From a checkpoint of a small mixture-of-experts model trained on Wikipedia.
Size: 13 layers, width 256, vocabulary 17749, 53.5M parameters.
Training: a variant of Adam for the experts, 300M tokens, 4583 steps.
Below are experts of layer 5 (counted from 0) of a mixture-of-experts language model. Rows are named router (the router's row for the expert), gate (a neuron's input weights, with its number), up (a neuron's input weights, with its number) and show model dimensions 0-255. Each number is 128 + 32 x the weight over its row's rms, rounded and kept within 0 to 255.
After each expert's rows: a language model's description of what the expert responds to. This comes from a sample of Wikipedia text that the model never trained on.

# expert 3
router [ 68 144 137 207 136 141 144 120  78 105 121  88 133 128  98 101 117 135 141 209 184 111 106  82 119 107 117 120  96 124  99 176  86  81 149 159 138 151 156 157  63 154 165 173 171  74 135 129 174 135 131 108  83 108 169 131  86 134 172  97 129 126 141 151  88 117 179  81 130 137 120 132 111 101 179 130 158 113 169 179 150  73 119 101 106 176 151 112 180  73 131 134  80 146  90 115 138 164 109 114  95 195 140 142 123 165 133 119 153 126 137 136 116  97 138 154 110 163 125 190 116 111 119 140  93 174 127 106  67 151 109  66 105 171 125  94 100 175 101 179 148  82 141 167  87 108 157 147 151 170 108 138 140 171 169 135  89 138  93 193 101 130  83 101  77 136 180 153 173  98  98 114 131 141 132  87 138 156 180 147 125 152 126 146 127  98 143  82  64 199 119 154  75 174 161 148 150  76 153  77 170 105 159 104 149 106 111 139 107 100 148 127  85 163 100 147 150 119 113 136 138  65  92  70 155 140 105 157 118 109 165 158 178 168  84 107 131 113 155 161 138  78 157 123  71 114 138 190 123 133  77 168 112 160 176 102]
gate0 [ 85 144 182 109 153 153 157 100 114 171 139 149 181  88 130 141  90  66 122 126 164 122 147 157 130  63 142 141  94 170 189 144 151 128 152  56 159 113 108 134 149 136  66 115 147 105 154 129 140 113  53 148 128 107 114  66 100  94 118 105 128 106 104 127 160 154 115 119 146 150 110 112 175  91  55 133 102 150  42 131 143 142 125 132  87 179 174 190 123 116  76  87 136 160 151 153 110 145 144 142 108 128 114 113 105 115 138 120 126 140 100 141 139  92 168 105  82 121 115  84 164 135 113 153 107 155 127 145 165  80 143 133 180 107 122 139 108  69 186 108 173 109 133  94 124  92  91 145 135 125 129  47  90 110 129 172 113  89 153 145  95 143  80 138 105 169  79  59 122  86 184 136 164 139  71 158  98  87 121  85  94 114 164  96 137 103 116 196 134 140 145 193  98 167  65 125 175 152 120 134 130  29 120 123 136 139 151 145 158  89 140 128 197 117 205  97 140  85 120 102 203 146 138 152 164 113 129 136 155 100 187 106 164 104 116 126 159 122  51 124 129 122 148 176 155 135 110 162  81 130  91 132 138 135 119 148]
up0 [132 122  84 139  72 205 123 183 122 129 156 142 111 114 100 182 142 128 113 160  72 110 141 119  75 177  66 163  92 116  61 120 143 191 131 173 150 159 116 141 105 111 164 164 159 147 138 135  71  99 193 141  95 113 178 147 166  98 167 137  96 136 142 124 116 117 145 176 131  78 140 141 150 122 138 119 146  92 164 124 102 119  55  93 137 166 143 103  97 140 135 191 192 117 123 165 151 179 134  96  92 125 121 101 158 122 138  97 112 132 141 137 129 147 162 110 172 110 166 139  98 149 124  96 134  58 112  50 112 118  67 127  98 116 125 155 152 154 139 164 123 110 107 127 131 209 170 134 120 177 125 156 145  92  99 102 160 114 109 166 167  99 185 125 139 144 128 153 113 184  98 150  84 150 170 152 115  96 126 214 186 117  72 201 119 146 112 105 146  80  80  84 180 127 152 110 167 118 108 110 155 164 122  89 126 143  92  75 106 166  56  69 161 180  87 153  70 131 119 159 107  77  81 128 122 130 141 129 166 154 112 179 136 125 102 135 125 171 134 136 122 122  77 100 110 108 175  86 169 155  95 144 105 138 133 121]
What it handles: Mid-word fragments, modifiers. Word-internal pieces after an article, such as ic, ant, ist, an|ec|dote, her|it|age, plus adjectives like same, own, latter.

# expert 14
router [143 126 184 134 187 124 118 121 119 152 183  92 103 166 172 172 203 112 133 117 112  64  68 145 112 100  92 174 113  71 129 124 100 102 131 147 117 145 135 149 107 138 113  97 120 133 176 123  87 116  82 160 199 167  82 151 124  59 123 107 102 166 151  77 101 135 132 115 157 106 138 107 137 138 161 165 128  68 132 153 128 158 126 103  74 131 102 117 126 134 116 121  96 136 169 169 105 106 126  80 133  80 189  77 191 106 171  73  66 158 164  92 145 131  86 150 147 124 175 140 154 123  81 112 125 157 108 174 108 132 114  70 184 189 123 166 128 118  93 113 186 133 165 116  74 130 140 124 140 153 110 172 177 115 145 156 120 140 160 112  77  76  87 139 121 134 161 135 134 155 144  99 117 165 146  92 187 125 127  97 158 118 184 142 144 167 147 212  91 147 141 103 137 159 130 121 123 145 141 183  75 172 113  86 147  90 187 149 183 104 109  79 118 136 154 150 166 161 146  61 100  98  75 121 133 133 153 173 115 155  81 184 180 137  89 140 104 157 179 169 129 107 120 162 132  76 137 106 130 173 165 105 136 132 152  92]
gate0 [ 79 162 102 113 152 106 155 153 134 124 111 107 141 128 133 109 138  94 163 159 115 118 119 112 121 146  80 115 119  57  72 181 153 137  71 174 101 117 129 115 143 115 215  89  88 103 122 106 139  91 184 135 117 121 113  54 106 204 111 145 109 131 122 171 181 134 169 195 125 151  94 136 109 106 147 120 137 133 168 119 126 135 188 138 114 145  97 148 139 129 191 113 113 143  95 152 139 141 140  68 104 147 168  87  94 146 151 170 170 139 119 125 163  60  93 147 170 122 120 140 113 167  64 119 109 111 129 155   2 152 142 197  92 158 162 160 157 193 115 120 164 110 121 140 187 180 111 109  94 126 160 182 118 177 167 177 151 135 101  83 167  96 100 126 154  76  98 134 166  87 146 109  95 107 122 122  89  99 147 174 104 105 123  88 111  70 157  97  96 105 157 105 104 109 125 122 153  76 147  67 106 102 163 114 138 124 141 118 139  76 122 122 123  98 154  90  83  74 104  96  91 159 139 100 182 116 138 132 142  87  91 114 156 164 182  76 123  94 119 143 112 172 150 127  58 102 127 123  83  88  91 135 131 132  99 130]
up0 [114 177 146 108 136 113  71 118 206 162  69 119 138 151 191 123 101 157 148 123 138 116 135 140 163 127 106 164 109 107 132 126 191 139 111 205  77 127 128  96  95 153 151  92 117 123 153 131 109  88 120  98 151 160 120 124 141 193 126  89 122 115 131 135 102 199 110 193  98 130 120 111 137  97 175 113 135 173 144 116 143 126 133 176 146 112 168 172 129 105 117 214 148 125  83 124 166 110 102  82  79 185 122 122  87 113 114 138 140 143 118 172 137 113 112 157 146 148 122 136 108  55  92 170  97  51  85 109 194 121 170 133 100 136 145  92 153 119  96 115 132  71  69 153 119 128 130 143 159 143 115 148  94 171  87 169 151  93 122 177 166 111 162  80 139 156 119  87  87 128 119 144 199 157 102 136 109 104  96 200 174 101 105 114 111 104 145 126 102 104 187 198  98 168 179 121 133 159 109  86 106 108 145 119 132 114 128 106  92 148 127 107 149 157 148 120 106  99 122 124 130 135 165  84  49 165  78 110 118  54 107  50  96 130 133 132 121  76 142 101 104 168 174  83 137  79 171 142  67 134 128 130 126 201 142 132]
What it handles: Romance name pieces. Pieces inside Spanish, Portuguese, Italian and other foreign personal and place names, such as Cas-an-ova, Mend-o-za, Mat-os, Juan.

# expert 31
router [101 116 174 158 184 157 103  98  95 130 148 124 102 116 137  41 139  74 189 181 163 143 129 178 135 137  90 193 147 133 176 122  96  74 133 113 123 106 113  85 143  85 120 102 108  88 157  64 104 113  89 173 138 137  82 100  88  91 139  84 132  91  89 102 111 172 112 167 137 188 121 151 109 126 127 186 169 150  60 124 114  77 106  38 156 160 171 127   0 177 122 154 129 108 170 182  78  63 131 102 180 119 145 154 166 155  84 100 133 145 108  99 121 145 148 128 129  85 140 131 149 213  93 105 111 138 128  83 146  97 153 121 148 150 151 189 190 152  77 115 150 142 162 158 119 117 127  93 144 162  92 183 124 133 120 102 112 131 169 113 196 129 133 159 134 102 112 163 133 113  56 147 138 122 149  87 128 110 175  91 149 151 200 136 152 182 134 115 142 139  86 137 128 131 115 146  87 126 156 151 139 112 168 128 174 122 116 111 151 141 126 120 159 147 117 124  94 134 170  79  93 147 162 135  95  96 145 128  79 135 125 161 115 105 106 148 108 155 112 147 128 122  86 121 176 147 155 141 112 156  89  97 147 149 159 109]
gate0 [102 151 148  95 180 184 135 135 121 138  75 119 137 154 109 173 177 150 127 172 127  95 103 132  82 117 119 141 162 137 107 174 151 170 133 155 135 143 120 109  85 155 126 159 129 148  91 124 158 127  72 185 101 109 136 115 121 106  78 100 125 185 125 179  80 124  79  98 127 131 153  99 110 132 121 150  94 124 143 171 147  90  99 114 145 143 138 102 101 133 108 125 157  67 133 135 112 196  80 151 139 162 128 152 140 146 152 143 116 119  97 107  66  83 111 154 123 128  85 109 161  95  86 109 117 183 176 167 139  52 114  82 156 153  82  86  89 158 130 109 109 128 186 147 112  43 100 175 136 131 122 175 148 130 167 119 105 185  99 150 172 148 187 111 164 122 105 127 134 100 122 142 125 113 135  93 191  72  84  88  92 200 161 191 125 106  91 165 139 172 115 167 114  94  62  45  89 171 114 117 128 122 111  99 117 143 124 162 155 163 144  36 140 105  79  71 209  88  72 101 101 161 109 138 149  79 117 112 121 164 118 102 140 120 116 167 160 186 160 140 175 137 131 120  99 118 123 106 143 141 159 165 159  94 126  92]
up0 [144 183 147 149 141 155  80 168 103 102  81 118 103 135 133 148 134 129 141 154 140  91 136 174 119 176 130 159 127 200 110  83 109 159  79 141 120 101  50 121 136 127 158 146  73 143  79 129 123 175  67 101  91 151 130 184 141 115 110  96 117 141  97 175 148 161 118 151 120 111 185  68 109 110  87 119 129 133 171  85 154  95 148 107 123  97 212 169  95 154 144  88 118 152 145 129 144 160 137 125 122 132 111 150 144 161 107  67 137 106 130 125  89  97 100 118 113 120 149 117 154 174  91 144 145 149 104 143 173 120 130 140 166 108 138 140  52 107 114 107 138 147 156 112 126 117  68 131 100 116 124 160 166 119 168 125  96 143  60 155 103 189 155 106 146 110 130 161 158  73 125  97 103  84 150 117 138  76 132  65  92 178  95 205 129 134  90 150 120 125 156  96 115 107  46 131  73 171 156 130 118 122 159 136  90 100  70 113 164 139 134  69  99 114  89  65 130 136 167 153 138 137 127 119 182  28  69 190 113 213 138 155 132 124 163  99 119 163 122 111 148  77  60 187 133 151 122 129 133 112 166 102 121 176 141 136]
What it handles: Consonant-initial word pieces. Opening consonant pieces of words, especially p, c, v, f, sp, qu, such as McAl-p-ine, Egg-pl-ant, cl-othing.

# expert 1
router [109 187 114  82 151 122 104 156  93 105 160 150 104  94  93 135  99 154 136 136  79 114  71 174 144 130 102  95  89 122 167 103  75  64  66 128 133 140 123 137 150 136  75 170 104 178 105 122  89 142 150 106  97 134 152  71 129  69 149 151  99 155  86  94 138 128 104 164 115  63 112 140  67 101 160  88 116 127 151  90 120 164  41 119 106 120  85 103 135 134 165 127 143 129 141 131 120 140 129 145 160 132 161 163 158 174 110  92  79 110 105 107  83 131 133  99  95 154 125 139 147 100 174 133 110  95 104 116 173  99 111 183 117 103 172 128 165  68 145 123 163 148 155 134 154 146  74  87  95 131 138 141 112 119 114 160 151  92  76 148 112 136  70  91 138 134 179 144  85 183 158 115  81 151 104 115 107 149 105 115  75 128  87 106 195  55 113 173 159  54 105  93 132  82 105  74 163 158  79 100 108 180 120 108 168 114 121 189  61 146 144  83 194 136 106 106 109  89 138 184 173 106 165  99  86 112 132 101 158 110 114  97 130  98 165 146 160 149 188 147 158  94 106 114 139 120 136  87 153 194 126  91 135  74 145 138]
gate0 [111 114 126  86 152 130  87 101 132 116 106 103 113 171 166 157 125 144 152 108  99  95 112 172  79 120 153 151 109 167 136 141 114 126 192 103 181 106 169 227 215 158 138 133 108 183 111 133 132  83 159 102 165 206 143 185 110  93 101 134  91 114 167  91 113 114 144  78 152 114  84 151 126  98 103 134 133  67 139 145 119 106 106 117  95 158 150  98 173  76 170 102 123  89 168 173 108 133 183 159 107 146 190 116  93 183 140 183 141 123 153 156 108 100  82 105 100 155 103 106 148 143 128 141 130 145 123 151 107 181 113 174 105 120 146 128 178 123 130 118 135 212  77 133 109  75 125 137 122  57 121 110 154 133 108 107 101 123 111 154 115 120 130 135 169 178 149 169  66  87 139  79  54 113 116 122 124 105 137 118 111 111 143 138 121  64 113 157 163  85  73 117  62 162 105  86 182 101 159 123 148  91  94 162 141 126 165 175 109 125 114 155  75 105 139 169 131 150 155 216 177 106 135 131 161 145 108 128 140 151 107  97 151  63 121 116 178 154 132  67 169 151 117 128 123 136 173  74  92 152 110 121 146  89  95 139]
up0 [152  95 141 205 211 105 151 113 104 118 160  78 170  78 123 135 155 126 118 109 172  90 118  90 144 109 133 129  81  82 192 101 184 157 109 131 110 115 132 121 142 189 132  76 113  99 153 140 104 160 145 117  99  88 107 119 144 130  82 104  70  86 166 129 156 129 111 157 152 141 147 112  83 191 164 136 179 165  99 139 172 138 164 159 151 118 162 137 184  85 145 175 136 123 122  78 107 131 129 118  90 140 114 153 154 142 159 143 193 118 129 157 102  80 166 123 155 150  97 116 107 105 153 161 171  97  80  93 111 158 136 136 122 158 172 158 138  67  82 144 148  92 158 146 114 113 171 180  83 155 126 175  91 160 136 108 131  57 105 195 189  98 144  95 127 144 163 111 132  98 131 125 195  57 165 110 129 168 187 130 126 144 131 151 117  76 170 103  86 137 135 169 150 108 113 115  86  84 138 124 133 123 119  92 157 136 114 128 177 176 123  52  95 139 101 145  95 153 144 119 122 170 166 154 128  77 150  75 163 126 177 109  90 141  74 162 146  83 102 121 145 101 150 126  53 166  77 137 156  96  48 139 119 123 138 112]
What it handles: Sports competition context. Articles, newlines and table pipes in sports results and club histories, plus words like Cup, Division, championship, club, tournament.

# expert 28
router [ 99 123 104 119 168  76 127 136 134 141 164 133 144 127  86 127 133 172 186 164 128 100  92 110  53 179  99 153  67 129 158 121  79 151 142 128 131  77 127 133  97 149 143 171 128 122 109 150 117 139  90 146 136 126 111 173 136 160 112  88 157  83 155 145 151 163 108 154 132 104 188 133 142 146 168 156 156 120  88  74  97 128 178 187 166 104 177 104  97 141 162 114 109 109 140 122 167 127 132 162 106  67 123 154 123 199  70 100 135 129 180 165 198 120 147 128 142 173 155 152 120 133 139 154 122 144 146 125  99 135 165  78 121  92 156 202 201  81  90 100 110 129  95 187 155 114  71  71 137  96  91 141 121 152 103 101 135 132  93 137 147 121 113  66 149 114 184 209 153 193 159  89 193 194 106 133 161 197 130 142  93 135  93 128 136 104 191  80 175 124  85 116 126 167 113 151  94 125  93 112 134 106 182 134 156 159 161 134  87 164 114 103  88 114 152 162 146 169 161  90 113  79 165 158 145  80 146  95 109 133 119  78 106 168 127 108 129  82 131 147  77 103 120 128 108 119 138 130 135 203 106  93 148 167 167 115]
gate0 [149 165 109 160 140  90 124 199 104 157 103  97 111 153 174 107 181 126 102  73 123 138  91 145  78  76 112 103 103 147 115 132  87  67 128 147 126 142 135  90 113 173 142 101 119  76 114 123 142 152  99 181 127 163 160 162 154 140 130 117 123 170 130 155 164 135  88 103  92  81 117 108 132 137 145  88 107 132 184 191 119  95 155 191  81 142 112 173 149 114 155 100 153 114 127 170 180 172 140 115  97 138 111 136 120 141  95 149 192 125 132 100 168 102  75 127 108 168 108 187 129 147 137 112 146 101 130 203 107 178 106 121 108 122 132 136 170  94 177 132 120 112 123 153 108  61  83 129  75 123 149 174 151 140 109 104 123 173 113 149 164  66 105 151 116  49 134 117  86 123 195 161 125 129 134  84 186  90 138 154 106 134  83 123 137 170 166 141 141 171  89 134  63 122 161  90  83  72 181 113  82  97 149 136  95 107 141 165  79 140 140 111 118  90 173 165  96  75 171 113  66 113  63 141 115 106  98 163  90 103 148 126 111 107 143  92  79 114  94 125 169 135 162 146 105 146  24 117 176  79 174 118 144 121 145 126]
up0 [109 106 120  94 126 126 183 112 110 169 124 155 155 133  84  90 131 118  85  49 142 136 142 136 122 101 101 126  90 140  66 159 108 166 192  97 129 153 205  82 214 122  92 128 136 130  96  72  84 168 103  80 122 125 136 134 105 200 117 118 122 117 102 189 108 138 134 171 114 161  97 180 119 133  92 136 132 150 131 162 149 143 143 125 133 136 100 187  71 136 146 136 121  78 139 141 128 158 107 107  97 143 147  73 131 152  83 126 150 143  85 125 106 101 127 166  77  91  86 176 118 168 128  95  84 115 114 152 139 208 168 164 100  83 112 145 115  82 128 176 165 190 146 137 117 104 110 192 122 145 167 127  72 142 168 130 192  60 121  88 152 154 101 129 151 122 152 131 110 106  70 151 145 121 129 134 109  83 108 105 108 104 117 127 139 125 107 102 153 120 131 150 101  96 132 118 148  90  95  97 120 166 138 161 141 135  59 186 101 183 123  77 155 124 190 124 153 149 200 161 162 115 107 128 156 137  98 155 163  72  95  92 163 123 218 102 128 104 134 180 175 147 123 122 128 103 177 113 132 147  60 186  98 124 149 179]
What it handles: K and h name pieces. Pieces in South Asian, Slavic and other foreign names heavy in k, kh and h, such as Kh, aka, ki, Sikk-im.

# expert 7
router [144 202  56  68 155 150  96 153 158 138 162 122 138 141  97 136 125 118 142 179  73 163 113 145 122 175 145 189 106 180 167  60 111 193 145 151 122 105  77 174 126 162 115 192 152 116 108  99  78 184  87 147 129 180 173 170 154 118 195 103 180  93 101 129 124 146 130 184 172 116 136  94 152 107 118 152 131 154 150  94 111 181 106  92 200 143 191 118 132 149 171 135 132 123 160 104 127 160 171 205 113  87 103 157  94 168 145 105 108 154 115 117 128 148 152 160  91 136 148 169 130 175 167 191 117  78 167  97  97 124 171 107 132 116 145 113 112 129 123 112 120 153 100 127 133 171 141 145 115  74 116 150 121  36  95 113 119 129  75 128 102 117  89  88 133 140 113 156  86 184 141  70 112 148 128 190 130 149 146 148 132 123 103 155 105 100 132  93 115  81 125 115 133 162 104 141 111 130  89 162 130 112 156 124 112 183 113  89 122 129  93 121 137 149 135 115  62 127 165 111 124 127 180 113 149  56 110 112 115 199 138 108 142 135 102 128 113  85 118 121  76 105  92 134 103 117 144  87 128 113 172 117 241 121  98 113]
gate0 [146 117 126 183 120  89 124  99 135 110 114 104 126 132 163 125 105 106 113 100 141  99  98 182 111  41 161 121 155 117 153 131 132 118 127 155 188 107 118  71  98  94 150 137  96 131 137 161  94  97  77 159 128  95 216 191 167 161 160 179 141 124  97 169 115 134 148 170 118 116 150 127  29 153 105 104 152 151 157  90 122 109 117 185 124 126  72 185 107  82 151 138 142 146 136 129 190 143 157 147  99 185 143 107 185 120 166 135 107  71 150 159 135 126 135 121 106  66 111 127 101 157 106 142  55  55 110 169 162 125 128 116  99 125 132 176 187  62 156 103 114 136 134 108 136 159 138 169 101 129 105  89 158 153 119 159 129 139 102 128 109  93  94 153  92 120 194 140 120 132 164 106 210 173 126  93 190  57  81 168  85 169  93  98 127 164 146 141 177 123 152  37 118 122 176 109 137 132 132 106 148 154 115  80 115  96 151 135  99 153 147 148  99 150 120 143  91 100 135 140 100 109 127 107 155 170 148 136 146 146 108 155 154 202 113 159 143 109 119 140 165 174  96 107  92 106  66 101 147 113 197 135 142 138  89 111]
up0 [127 133 149 143 154 121 117  68 118 179 153 179 111  98 107 132 111 113 120 101 121 144 136 107  72 156 162 148  83 131 148  87 129 138 165  74 107 124 179 115  79 135 138 154 206 121 122 174  77 129 154  98  55 105 153 101 186 126 163 156 141 130 125 153 135  94 109 134 114 161  72 168 210 187  79 143 144  63 113 152 135 107 125 157  75 126 131 132 167 129  83 159 111 122 123 106 121  88 135  96  84 136  84 119  75 120 126 149 146 140 152 142  74 169 121 128 119 108 126 138 151 174 139 186  92 136 145 159 127  87 150 126 102 183 126 147 151 109  83 141 103 170 115  92 115  90 100 156 120  85 106 110  84 116 182 201 136  97 141 143 125  97  74 191  90 138 114  91 135 155 130 147  46 171 137 152 163 139 118 130 164  65 158  90 101 104 138 173 118 108 113 125 146 138 106 124 177 110 152 143 142  61 144 156 174 189 120  41 149 120 117 148 181  39 146  62 200 171 144 121 132 122 128 128 141 101 115 145 104 116 133 123 127 144 135 221 122 115 136 124  88 111 137 171 139 152 158  61 130 141  90  85  78 139 137 153]
What it handles: Foreign name word-pieces. Middle and final pieces of German, Slavic and Indian names and compounds, such as ski, ović, ung, arn, Luftw-aff-e.

# expert 29
router [112 158 155 105 137 113  99 191 181 128 108 106 130 168 104 123 176  95  58 114  84 115 152 170 150 146 127 147 134 124 145  80 182 117 141 209  72 116  72  71 159 107 110 126 125 117 122 136  98 144  94 133 163 156 143 141 150 127 134 178 122 142 144 158 138 176 138 151 154 110 128  63 159  85 156 168  84 107 168  96 160 141 185  64  89 134 103 153 105 156 187  71 169  79 172 176 137 164 119 124 138 100 184  80 153 109 196 117  81 149 155  82 173 116  70 125  87 126 107 102  90 137 135 142 103 104 169 144  76 110 135  98 149  85 179 113 111 132 127  54 142 108 153  99 114 156 139 121 109 170 131 174 119  97 143 150 110 127  87 108 153 139 128 142 137  98 152  97 117 176  98 130 135 123 159 136 142  79 161 171 163 146 198 132 146  89  75 122 122 104 142  82 160 167  91 166  67 126 136  96  71 108 151  93 132  91 136 138 148 128 138  94 104 145 128 119 130 118 146 142 124 168  96 114  92  95 130 163 192 127 157 155 129 124 140 111  86 177 149 148 113 127  78 130  65 102  76 136 155 156 220  96 162 121  48  78]
gate0 [ 68  86 151 124 146 121 101 124 138 109  77 146 139 184  98  47 125  89 100  91 152  64 131  60 156  85 146 122 112 139 151 110 123 136  73 109 135 136 168 106 101 154 132  56 102 153 123 154 132 149 107 143 167 138 162 157 141 151 111 158 127 126 163 151 175 124 136  73 117 128  85 128 113 146 104 129  54 144 128 107 116 166 170 172 139  78 165  72 170 146 150 105 148 193  79 117  99 111 163 173 129 126  53 151 183 136 121 132 127 142 124 164 118 122 138 150 145 141 139  22 142 113 126  59 158 148 125 109 141 153 109 140 116 199  99  97 110 135  89 184 144  84 119 119 120 120 160 117 138 198 137 224 168 111 117 116 103 139 151 133 168 174 132 147 105 119  83 130  94 167 157 152 137 138 112  99  79  58 124 117 126 146  41 133 145  47 130 141 152 108 125 135  98 111 154 129 166 124 136  84 120 137  54 150 119  80 173 162 173  98 147 103  76 111 136 155 135 147  84 148 113 100 142 122  96 151 145 115  94 129  97  50 153 130  97 114 148  69 180 148 109 179 157  97 103 112 161 126 162 147 148 143 140 114  86 103]
up0 [131  96  99 115 197  83 136 165 156 193  87 109 176 133  85  93 150 171 162 135 103 112 135 100 143  62 135 139 148 183 126 120 144 102 119 127 150 114 178 141  68 104 131 173 147 160 114 132  80 211  89 169 132 111  71  99  79 120 168 126 130 182 213 141 176 178 110  85 156  70 147 138 115 147 120  99 130 138  89 115 119  81 136 129 172 142 177  87 124 127 129 114 134 123 126 176  80 140 121 113 166 118  84 111 128 102 129  99 158  98 111 118 148  83 120 153 146 194 104  80 169 128 174 115 128 147  87 175 143 128 175 106 126 155 128 170 134 166 120 162  62 155 129 123 110  60 118 207 108 142  69 122 163 134 139 101  64 153 165  96 233 167 105 154 129 153 132  80 117 113 126 164 109 126 149 142 154 117 130 145 177 154 148 137 150  93 139 134 139  98  83 167 152 125 101 128 162 165 117  71 149 126 119 145  89 179 144 150 116  81 155  78  84 102 110 164 143 118  87 128 113 134 144 107  88  91 138 187 106 111 126  94 123 156 194 111 143 126 131 149  99 118 139  53  94  99 153 123  65 177 102 147 134 122 100  93]
What it handles: Nationality and place names. Country, nationality and institution name words, often after South, North, New or United, such as American, Korea, National, York.

# expert 15
router [ 91 159 146 123 115 104 113  82  90 143 137 140 100 104 139  80 126 125 143 175 184 128 106 145 139 188 156 148 138 206 174 124  51 138  93  65  77 136 174 116 140 156 122 130 176 157 167  83  94  95 146 149  76 113 118 129 137 171 139 109 175  76 121 146 144 189  91 114  98 163 145 109 135 134  84  98 151 145 107 150 143 104 138  79  80 130 138 129 135 127  42  62 112 137 152 138 107  90  67 130 144 102  85 105  74 107  96  93 115 112 127 111  98 122  98 146 129 105  67  96 143 160  95 135 141 183  94 165 129  40 158 100 124 146 122 123 127 117 145 130 137 134 171 113  77  89 162 116 162 127  93 127 122 102 133 115 148 142 170  62 179  93 117 156 176  86 158 127 165  46  84 156 161 104  98 144 152 118 110 170 172 166 145  98  81 180 161 127 103 175 139 163 145 158 137 115 141  87 182 128 157 117 102 150 128  93  89 100 116 120 106 142 173 144 135 120 138 113 135  62 121 100  63 102 141 123 133  79  97 104  92  70 107  81 135 161 120 144 109  64 128 160 151 116 178 175 162 158  70 103 100 116 189 180 130 130]
gate2 [ 82 183 156 111 132 195 182 142 103 158  96 171 152 127 101 124 124 128 114 126 144 105 108 124  73 101 121 134 175 172  72  83 144 105 141 111 166 148 169 128 160 119 110 148 135 169 152 157 146 111 159 157  87 138 152 120 139 210 168 160  86 122 132  93  89  67  91  83 127 124 152 135 136  95 102 149 115  85 116 152  63  89 125 168  94 141 159 108 138 129 144  54 101 137  77 178 141 117  80 127 163 134 127 121 114 146 173  94  85 121  97 111 151 127  92 125 120  82 126 107 116 149  84 110  99 101 109 105 166 107 112  94  79 160 158 110 163 102 160 147 135  69  81 100 126 137 115 180 159 123 116  98 156 158 123 114  73 177 144 113 117  66 199 123 125 103 123  91 125  94 154 123  86 140 104 114 107 127 103 139  71 179 171 112  78 114 155 151 167 145  99 136  56  57 132 119 140 175  49 130 176 143 174 135 149 172  91 124 138 118 186  41 175 120  90  96 105 122  92 174 115 104 114 181 116 125 158 165 128 131 118 133  97 190 143 167 136 100 167 147 174 122  85 132 108 140  82  88 104 175 102  75 152  66 126 151]
up2 [148  93 159 108 139 164 112 113 129 145 164 139 126 103 118 134 151  81 122 132 121 104 101 130 133 127 148 123  74 127 111 151 150 158 207 147 146  96 142 139 101 141 164 129 108  96 154 111 168 170 124 166 127 132 118 116 127 154  76 125  93 101 150 145  28 139 126 143 172 163 138 174 115 121 120 137 116 155 147  43 162 160 161 143 187  57 156 132 163 124 125 149 147  98 143  62 126 178 135 109  59 114  90 111 173 197 113 141 153 131 123 133 142 188 140 112  97 133 122  99 139 133 113 131 108 189 187 114 124 168  81 138 115 102 154 184 165 165  81 130 106 120 139 176 132 152 119  71 116  84  76 153 145 175 123 162 199  77 120 116  84 130 127  81 173 175 202 212 163 122 129  73 114 145 101 177 110 190 203 135 109 135  29 130 135 107  75 137 147 136 110 151 121 155 123 113 149 157 188 145 119 133 125 148 147 132 131  79  53 158  93 140 115  93 153 147 113 124 167 110 136 111 142 179  94  97 143  94 206 115 133 135 155 137  89 136 144 127 135 138 167 122 144 200 106 130 166 180 127 161 129 167 150 144 152 124]
What it handles: Short syllables, non-Latin bytes. Short letter pieces in split words and names, such as to in retook, o in neo, plus Japanese or Thai byte fragments.

# expert 21
router [120 206  57  64  93 112  73 137 117 199 103 168 108  91 164 147 117 157 110 114  82 160 149 162 183 157 156 124 132 146 118 123 159 114 129  74  68 117 129 111 125 104  79  55 140 106  78 141 124 130 131 116 163 143 187 165 115 112 174 137 127 103 117 175 146  90 119 173 151 194 139 185 169 103 112 109 164 119 169  64 121 110 132 109 124 103  97 165 107 182 159 100 188 129 133 106 164 183 174 104 111 136 163  85 105  76 127 100 109 110 103 191 122 152 105 130 160 153 123  76 174 114 155  80 171 121 129 142  87  54 107 146 134  73 134 147 145 100 119 146  93 135 144  82 183 171 116 150 176 143  97 115 109 142 150 134 137 114 120 120 159 148 166 128 157 136 153 106 146 153 116 149  66 170  93  95 116  95 119  64 113  68 112 129 131  94 138 138 188 153 107 110 144 124 144  81 137 171 112 125 102  51 158 132  78 159 106 118 108 101 102 138 155 153 142 126 121 101 107  93 155 135 101 133 102 129 118 117 139 175 137 138 146 128 180 132  79 178 102 115 171  98  42  88 173 139 128 117 154  86 142 117  94  51  72 148]
gate0 [113 183 166  94 111 151 102 166 104 102 147 104 133 167 165 169  93 135 163 169 142 120 134 142 126 100 155 199 111 119 187 145  99 139 138 105 135 115 155 114 129 101 153 182 113 148 145 124 100 120 155 153  86 131 138 112 127 114 123 164 155 130 101 113 130 104  72 155 180  80  94  64 157 125  97 110 166 121  79 188  73 103 164 109  57 115 133 100 166 153 121 101 103 116 110 140 170  87 157 189 136 168 108 118 129 130  82 186 152 105 142 149  93 180 115 119 133 143 131 151 163  84 145 120 112 143 138 134 178 116  89 141 189 143 112 172 175 121 114 152 109 130 145 130 126 106 120  92 143 199 121  97 103 210  85  94 177 131 130 115 129 128 153 161 103 102 184 109 111 145 130 121 198 104  73 108 127 173  93 128 204 166 148 119 111 110 130 161 197 153  91  81 137  76 115 109 121 195 136 113 102 112 137 152 147 180 136 121 141  95 148 135 143 124 125  25 138 131  97 105  95 125 131 144 128 196 122 156 171 170 128  94 152  67 107 125 233  93 168 159 148 119 206 155 113 105  54 100 159  84 132 129 117 116 112 146]
up0 [164 103 108 166 130  97 169  80 181 132 107 169 135  96 118 119 199 112 105 132 142 136 101 138 113 150 146  86 180 109  77 106 201 121 132 128 116 106  96 113 135 148  83  78  94 110 122 196 214 110 111 123 166  99 108 152 110 174 141 130 150 116 177 128 156 160 148 109  74 134 168 153 119 137 108 121  77 142 136  64 191 152 138 192 142  82 159 157 144 118 126 145 177 141 179  99  82 153 100  97  99 113 121 140 129 105 166  58 119 188 129 106 185  76 167 137 110 122 101 109  91 169 117  93 147 101 142 143 118 114 132 134 126 124 156 148  64 186 130 118 163 132 132 118 123 150 141 149  70  85 155 142 125  99 151 164 144  72 150 149 117 138 140 118 197 103  56 116 127  81 130  91 100 158 169 139 129  90 143 171  98 159 115 129 116 130 117  85  69 115 124 198  93 199 158 171  73  64 126 160 169 160 151 104 150 136 135 102 175 143 163 130  95 132 122 196 127  90 143 144 132 124 128 156 127  79 141 113 124 112 126 144 131 206 124 110  26 118  68 107 117 163  59 105 135 156 167 157 147 140 143 139 125  99 120 117]
What it handles: List markers, title colons. Line-start hyphens, colons after titles or field labels, equals signs in headings, dashes, and The at list starts, as in Genus:, Episode:.